config.yaml
num_hidden_layers: 11
hidden_size: 256
n_experts: 64
experts_per_token: 4
d_expert: 160
d_shared_expert: 0
hidden_act: "clamped_swiglu"
moe_layers: [2, 3, 4, 5, 6, 7, 8, 9, 10]
router_score: "softmax"
normalize_top_k: false
routed_scale: 1.0
balance_loss: 0.00483
balance_bias: false
router_z_loss: 0.001
init_std_router: 0.0126
lr_router: 0.000399
vocab_size: 16384
norm: "rmsnorm"
norm_eps: 1e-05
tie_word_embeddings: true
optimizer: "muon_variant"
learning_rate: 0.0039
beta1: 0.95
batch_tokens: 65536
max_seq_len: 2048
train_tokens: 484600000
max_steps: 7395
dataset: "wikipedia_en"
Below are experts of layer 4 (counted from 0) of a mixture-of-experts language model. Rows are named router (the router's row for the expert), gate (a neuron's input weights, with its number), up (a neuron's input weights, with its number) and show model dimensions 0-255. Each number is 500 + 25 x the weight over its row's rms, rounded and kept within 0 to 999. Numbers have three digits each.
After each expert's rows: a language model's description of what the expert responds to. This comes from a sample of Wikipedia text that the model never trained on.

# expert 19
router:490468487527483474512531507502486502534524507465490494481511472540496455463513490472498494511499475472448474496498504468512467473452533490489475510497493480486487493502539538491470533526463524514520479476492519460520464494515491514479510486455481504514514504547489495482516540493490458486514536461510473486504459531529469491502508504462505462511501515520469512446535479523494542481498551498540496499498481491523512456532461487454453478505438515530511536471463488438535476456536493514500462515474479508498505520508470490471454542540491505497522525522477536538487492524514465470529507510523514552531523522463519496542498469503552487521534514499509492523478498497493507507465463465486524516480514496518470488480478481480507462460501460456527512476521472510461499498484511
gate2:507511518456508499503469495458489464513472522480526486479477487511486488434512529489514514498473500494487498486496452528466525472518495476522534516450503516481554531530482539501518497498450544542543514530508543492523482487502534501512478482500523472487529442465506476519528508495494497470531519521513519535488515511427497465514491494499469480514504498483508478504495509492496506465506482506544494522463501493483511492494493472516521502527503531507521507497481462502470506525523520487560492498516536512461491523517444516496522533524458518487506517510509467496513482473479497484528495531479491434482483495529498460451469484503515523512495530479511526517469471542575555465510521513511568520525510529472482523499531546451475501496462477516520497511499515524480479497473547
up2:529519518466539525509493524482512516487472502494503482517469511493522526478490516502484499498493488497495495498471472516503543509465496490492532485537490501531526479523439528490510459490461512526533486511515529486484498522491507486546498483478561518444528492500518509531496488505474479457534500492520489517481492508478491460513497461498498456543496505455496497541545472477512473516546503534539470527527468491469512527519524486518517493498510559453541524533447458451474488478517527534514507497467544492494457514514472509519481480537468515486500539496485454519516458477494490512518499512505509499487519482516459505478483503469485545552462499479564528549484490523516499449509554470499540518504507502447484504501510528483467486499451506476517527521492527521472510469481505
What it handles: Words picking out members of a set after the or a, such as other, two, first, youngest, such, only, closer.

# expert 0
router:494494500515488461460526481467497469508549530476469459473538452507537501467568511486489460515470490479467504484499554472522492483465518490480477488483452473483459479494518517484479503514478542506531494486467524496529476530507487516471553497499475528532440505510485484481514515527488497481528499482512467480484486531499462492485489517498469493519489509503484509482541483535481503445466561488495489514499443470511503457516466483469491469527480473542488524502499486447531450465507513503517462499487488549448486503472493479510494515536488536499518519492467512530488492499509492482529504531532512514522504513463502504507465501479520495469510516460512549503482514518480458515484473479496509504468513499541460498484494457488463471457500504462532519491533475488473490469482544
gate1:485508503480492546462505513460484524506496526485541504425495518467471544481462507510544468517509475447501524499472525493510485509478496473530487477536502487510476497518501490495488533478463450513478498511494481481467515508494476559488530487486525483523441488487469509489471478485498502501482487484475514511478517560493488478484518492485553458518451490496461522504536518516486510522453524502482491562469514486521512477506518444512493507471538479492481512525493514462498495474495459497528478516476538499528516519527482470532477475504510510469534508497501529523509520482506537532467497517513531536476533555480500527499501513518508477469494477490511539454472471542473510510541494481524528463491476498472505494571505505507562481522541501503499520520487494501499470565525485
up1:555464485486468535467519509441475506476463477465489503502447489461475546480495492473512496479515499490495528481482552488536473509492516494527464519517540505519461461530516494469493565461509468524500514470531478466482534497499492509467567484493494527507491498467507508537528488491466535512502485500478522490504486518512472522462484499508494462519503482510490533544459536502480532507480460509502492543511493481529490472516513486516469503513498476517503543496540491474525444488523491513539502515476530516527516529495462511526482474523464517495518501470523509502503537491466483502503550511478511520458489483495479534523497507487502550496449499469504501440457478553518517522500483500519471536525466470491520480545531511552515496473501472489517486548493519504521464511512495
What it handles: Common nouns and noun endings after the, a, his, often before of, such as use, case, project, condemnation, study.

# expert 7
router:505477465516499478471527472459474488491503509466499495475500493498506485490518472507488489549439496508495486500519494494520485475479505478492461501478465488478488452501525533495498515542480520518501489472461515473513503530529500530432519488488476509507466495525483454473514542535500462485534488500516494479494466520480497494469465513479477477520493506513497528511527466529484512491479521467530479547511471475544506491503505482495496453508483488525489531465479457499491510474550548513519517523456484488487479523497469465472443516535503515512542486527470537497500492551491465464534527510544559555513510527458525468501500444492521501491498557506506535535483509531481502510470464478501513539485518534533490477461476490480503501466483482478531508489541467540483506477477545
gate4:521514510500490498536471494533496467519503536487477462484535511473487515442526468534475488517491471536486475484526522503496541498474501457507487481517492554480489483550526520502470465496533535488481516460488476528499469509481528475504507506503512515479520447482509535519509534519496497516471493516509477494545506478497459455464484524514519530496554492493541524443524506499504499501547497477523525505476489504468474466535514488509503522490535506498495494528496548482490482465492488520496473479502529482454508507522514515512466499480481515517516445481493517542518487471505509504563487514470544484523532459502476485444440521533466480466525540485531494515523481497535487535507523480483493493474532426486507530491497519499548482446495497498527484439491517511498507514469508
up4:484509509500529485475465479534495506506464559517482502464505503457504468470521484519478491511477497496497478487552494534504550520484504449501516512540507493502538473520527554504508466504515504537469479481445496521489496513530495485527491487472489506473479471450520503494491533479492510485526525508481440488525511471564473503505468446476499549475523531534507518506515492506476520499482509495517514558516502539488465497515479514512508542485514533500484458510518510491473479525485528526533448467528523520480507515556525523507486538479513514470502429476473552520490539460504453485488446542454501509517500512506498508529459501516521474508468511515497487536492489517476516497497505484484455524486542465470492511472499484509514522475477529465548510471514498465504506515520508
What it handles: Colons after infobox-style field labels, pipes separating table cells, list dashes and heading equals signs, as in Coach:, | DF |, ==.

# expert 45
router:485484455479480491501502478460508484480559510443479485473502498511500500478509511467464497543482484503486441465525543474498457472480517481458491501472506465476511496439532509513479507502481500571517494490505508496504502515549475544490522506477451497538465501522458462463481503511488494501525551500508416489480490518531475481485449537474481466520509518476489522492514469535484548485487520474501483510530477492516501493518499463499473506510465475517484516478502482464507474489513541483528490553510474557502499538438484465492462529528464488524491527517459507525459484484466474489492517488510506516518513519487523488507501482490529513482511506472536531514471492486461495485495484499509491539455519491507496488474513503505507470476455454482533507471508472490470517474491488
gate0:503512499444531499492517505536479497503509479472476472509457436494512507514469504504456499453511517537513483461503529519496478496484518478449526476490525483539486472512562454490545482469446479497478475488515460496482547511459480503507492501479514516477448510500482495479485529531501466500512486458474504534480509499529512454499503474518479490530446563479529531489502479533484482485511533475464520511532491541489515507517479512500448482490463537477528521539537508454497500487473513492501514464511505473520494492552487510460510508444486449505504503499470524480540478519523506480513517525505484496505515482513538485523539466529515497461485527523503507481503491500484482493489500552494483538473534537489548493480512538489567493487488528515495471465515499477495515502504477
up0:484516499501490510478509481475493530490485490510529488497496466536524438526466500508462450508502503525515503486514488467451495527505518513508495498491488499524532474520530503533514479511518471492480515485527513460506501511492491492504522530492488500460496498499466476474472552488496470498510487461514528512509465519497544476488520478461506520562476509496489512567530517478507488517472473515503485479513525496542511532468469553540513493500480516455469497499486524486499508446504447507530494501507478456558493515540473520467519492485527477488497496504504509511543512484473527510559494508467498512529525501496476524502571486525569474479469552509486519496477501470502501464496492508507473552510558566471526507494477548480533497506493512530506538513552454507488489503529536
What it handles: Short final pieces completing a word, especially names and rare words, such as -er in Caterer, -e in apogee, -or in Manor.

# expert 13
router:491448493535460485453544475485474496521526542478517466502534502502484451478511463512498499534504467495445476494521493494526481473477557494485470511471483485463504488474509499482497547512484541508497470485473516449553451485522479535460502467482490500521506506502486507492523504503471507482528526468497488447497491518560492488506456508472482473493500499525483487477530450510495525447470548486527465503490497507550524501502495490460491483505481511521489511450483497498505504484507519505527508523484476515497494535503482491487503572521444495513549503492493551502470499506470490459520515481519524526526518517497548495535505504501545456484519499482507519551489516511495502506511487443484536491502514541515487473477467505465472454496481478478511502462555477510492540520500482
gate2:498475488525459517476506483486475530532483537541504511543483486513521465535500479531489482505494485491517480483489495472511489458458456531507499489473450504503518481532456470507545525448484514559519511503525516488464462449541485511507505511473484489536485464478533476525497512519482462509477493521518480513499507443522504476502490525495483523509462498504480487513475513495490482509540483525527477535513549466517504487497571486501518488483470527520508498476470482489437479474516477481471475490491493498479542520480483527460548497470527471496502501480503507505500515479488470472437487526537502474484484498501522511482489490462500491538460469463514553503532505483497542501511510476507530538494513533501508447503492511463461532472524511508492504491451440553512528522492519
up2:496481455573446517509484490491455535524491541496508529513490489504491473546488475508532479480489530451503466503469484485521500479505501495508491486476497494532501462517497469520517495446520541515495524469499493483509493455523501527500540493500492520528497481483503458515528499514476467477501548528499475493499504507509509500512483493491499513443524498511541509475470515505481481532529495517513489513525554476524494486543523505490542490450474535503519502468485463467454472521511480525459510520487514481495543500488455497455530467438506481513507513485491490492464498485475510479449495481518521490506475495499545523488472483504467502501468518457506531467525496465533555487491474523463493516519521520486501506511517519498445518434552501534452535506500434529523524523504490
What it handles: Determiners and qualifiers opening names or superlatives, like the, all, most, Top, Hot, Best, especially in Billboard chart names and award lists.

# expert 52
router:480508444496482471494506486481472487513521527483512463494520482508510465501511510467492501544495480488485493459542542464504456501492521457452511514473494476481502482455543536484487527499453525546533478506500502498513497511509444516476500473489467502522459523539494421493515531508479468491528513487511460475487505508509476502524454534454490488536495504485493483496513517517462529488499499465507465515503469486567516470502501488473482465517494487512489506501493455441528506491522516493544530546475454550513480546450503453445485523516482499497487521510466509511474498526505480506528504504496542502530517530509522435482474486489526488471509506479520497518470479482471474548460489491518526502445512502507498478459515475490497484487485493482525508470539487516468517489513510
gate1:478497517528513504514503514499541475548490468498519482494476537504545473521486517516474426487526468549522510513478501478510472522494513541507527482524488478504498472532487493502517490499530522460484507504481523522549512488483502495457499497543519509505520504475540496479508471484494482464518478490468501522530514461536478514553494516503494488529524504516494498486477492516486504520487481470520528508515463501479512533474494517498477552553479480504467458505492560506484483490477506478506545491536492475513541467466526517543520454515531504461520522444495518483477462447516504494538522517477525471530519502494442494539513504468528493528529547452503545520470470478493475495463523463495492491485516500521501507504474469562471514516469509516502532526549473514470512508542531
up1:453497502469523521507514532504488509518512527511530518552511496481467462539494499514489527466522476520482453497507510505508493532493515511500500526519496470488491462546499501528477519560545503468512496531484508461530501487471534488495473471515491491521487575474515503457465531510487440472472506547519527565511514489532488514519517477516514447541544490482492481421494490528504509540490523464495479538529473572485513547435496485500477484517490479496466462503505526514522520483501473515481496491496522506520510503526494471515528513535516507485503466455502515482460498509504503459503483470499489507505454502501492495530524483526478501509526506445449547504519463493509502499480518454526517493471504491501491490513496474524469489457511470508511466521500509498490534478541492
What it handles: Final syllable pieces of foreign or unusual personal and place names, such as Goolag-ong, Chittag-ong, Efstrat-ios, -ić, -ington, -awa.

# expert 25
router:474487467518473483462545490494461491534537534456493490477511478517499472484509505486499476529489479512483487480502518481563495491478518483490494481491505491490499491471503515492496516526480524523497469489472551478546480529532462552445523472455440493549492496530454496471523508513469503451514521499521453474489492505536453492479485497486486488514481525524452520443543482532503532472466531491524464536501448503530514496498498490492474500511498507496505515500473486501514481480525508516503507550475490509507467508502488480480503528525468521542526522513474527522456505509465475491507484509527517521519519527481541477511491471474534473490539526449518515526464475528499502518456448465461541560499527529544480464493515479468510470488487482497533509475502499508474521501497508
gate2:518516480520521502524522485500473513512503485470506530494500461515457530484553484475486514543501492533459485542494531487493494477436480529463504471490526469501457487491516503477529523483507486524451494470504493519543556475505482541467488493478498468526510528495478503502512510527488531543497464487543558564488497517511500503507502497536490479542485501526492527497506518464570483465487480537480495520468510466504532492480518525508495524524545526490505538497526501505533524471521545483508513524490439499513483473506510531482485514520472473471479537519481490499498561466515494494476484517527501517507492492500515504507512475535543509479511524524501530514502476498512489497526445491502543464516467539468501465516473459518480449514525499535523462449516457483529523495493467
up2:513547520511539477524465522492530501510508496488486527519483492517496513472545460440519498536539517470468495515516546503472478492487487507478472466523512451456448462519505509481508503497464492529478534523481513517509528454492498515493513556491461514496486532504456534489515487512484544498501476492469522574497521544494472476541479496484481453463431525502479523535499533497474500509503473507527466497516468489494518512485509488471500496466532504514494489509578475484528476474518522541504490505485466515483515516543501526510459497495435507485502528526475513471484517493476498498467474542495483525485512464522533519520547488529484508501531485516505490505509499481551490473468495489496487488484489537512458487507497449513487514481492509495510518476538486449516496512507446
What it handles: Articles, possessive pronouns, possessive 's after an apostrophe, and the conjunction and, in running prose: the, a, his, their, 's.

# expert 6
router:518473472531513480500529460454460496495549517498492466458528485522538498480519455515483490520463455487499485502513534476524482477486514476498452487478464479482477482481523507468482494513456542506498477490484499476507504523536496514471509483458476518526472527553494494471542542511474462471538479490520497458463478542492473493466499508475471483500492531513493512503491481497463525474457497473531468516513483487510516469518486493513483447500505502506497521516460464521514501474529553520519471534485502482471479531499460476464459528514491513509554493532479518510476487524465467499497503513522528524540510558486495508491514468471509489494533545493499541529503479515454520498441470492469507505491529527525474479462478484471490491480455496445531514484539472516479481476486509
gate0:544510523498463472508500471522498491475591503524517518517528512504510494495508528488513519507538502481481489543513488463523517494475503471463506536496497477483518519449500508475494486518515524493511523492569484459525534514479489495495520500497505531554521476515477471467500527515459497542543489475520518545464465517517505523465491525519507509485490489502460460464508593497500439506490483497503518517490563545509521510487480477490558471515507496530521483499532504508510489462518488532461505478526492500490510479530562516491519520488489504488485510463534501505491500530499510512464491454505456518485441515521485436508533476487514523471478498479493484509486525482463461506519491497486477526471458504485504503466507507537522494489494499550537490544505504503499491463520490
up0:496476481499493471470499503488512465483569449511543511512492512515513494481490515474509492538547518489513489496493484504526479521489484509478537496491423486492502531461493489502482478493493516482519558493498489510536508490509480492477548495463524513519510489504497487488467522515493488505524468433530493499472465481472497464452551497485498484525493474514544461501504559473482493481462465526529507487473550528542467522520509495515462508511552504524506503480524516489491483485522494518482469509520471532493510541553485521449498522498498534507447482460548494524485492509498476471478464479504500525452444512561470449465508506508536490497537483514478496507520512473483506489483513466528485502514513463497530473446515499502486519501495521522512491538488472540463504460482510
What it handles: Periods ending sentences, plus abbreviation dots and decimal points (i.e., Mt., No., U.S., 1.88) and heading == marks.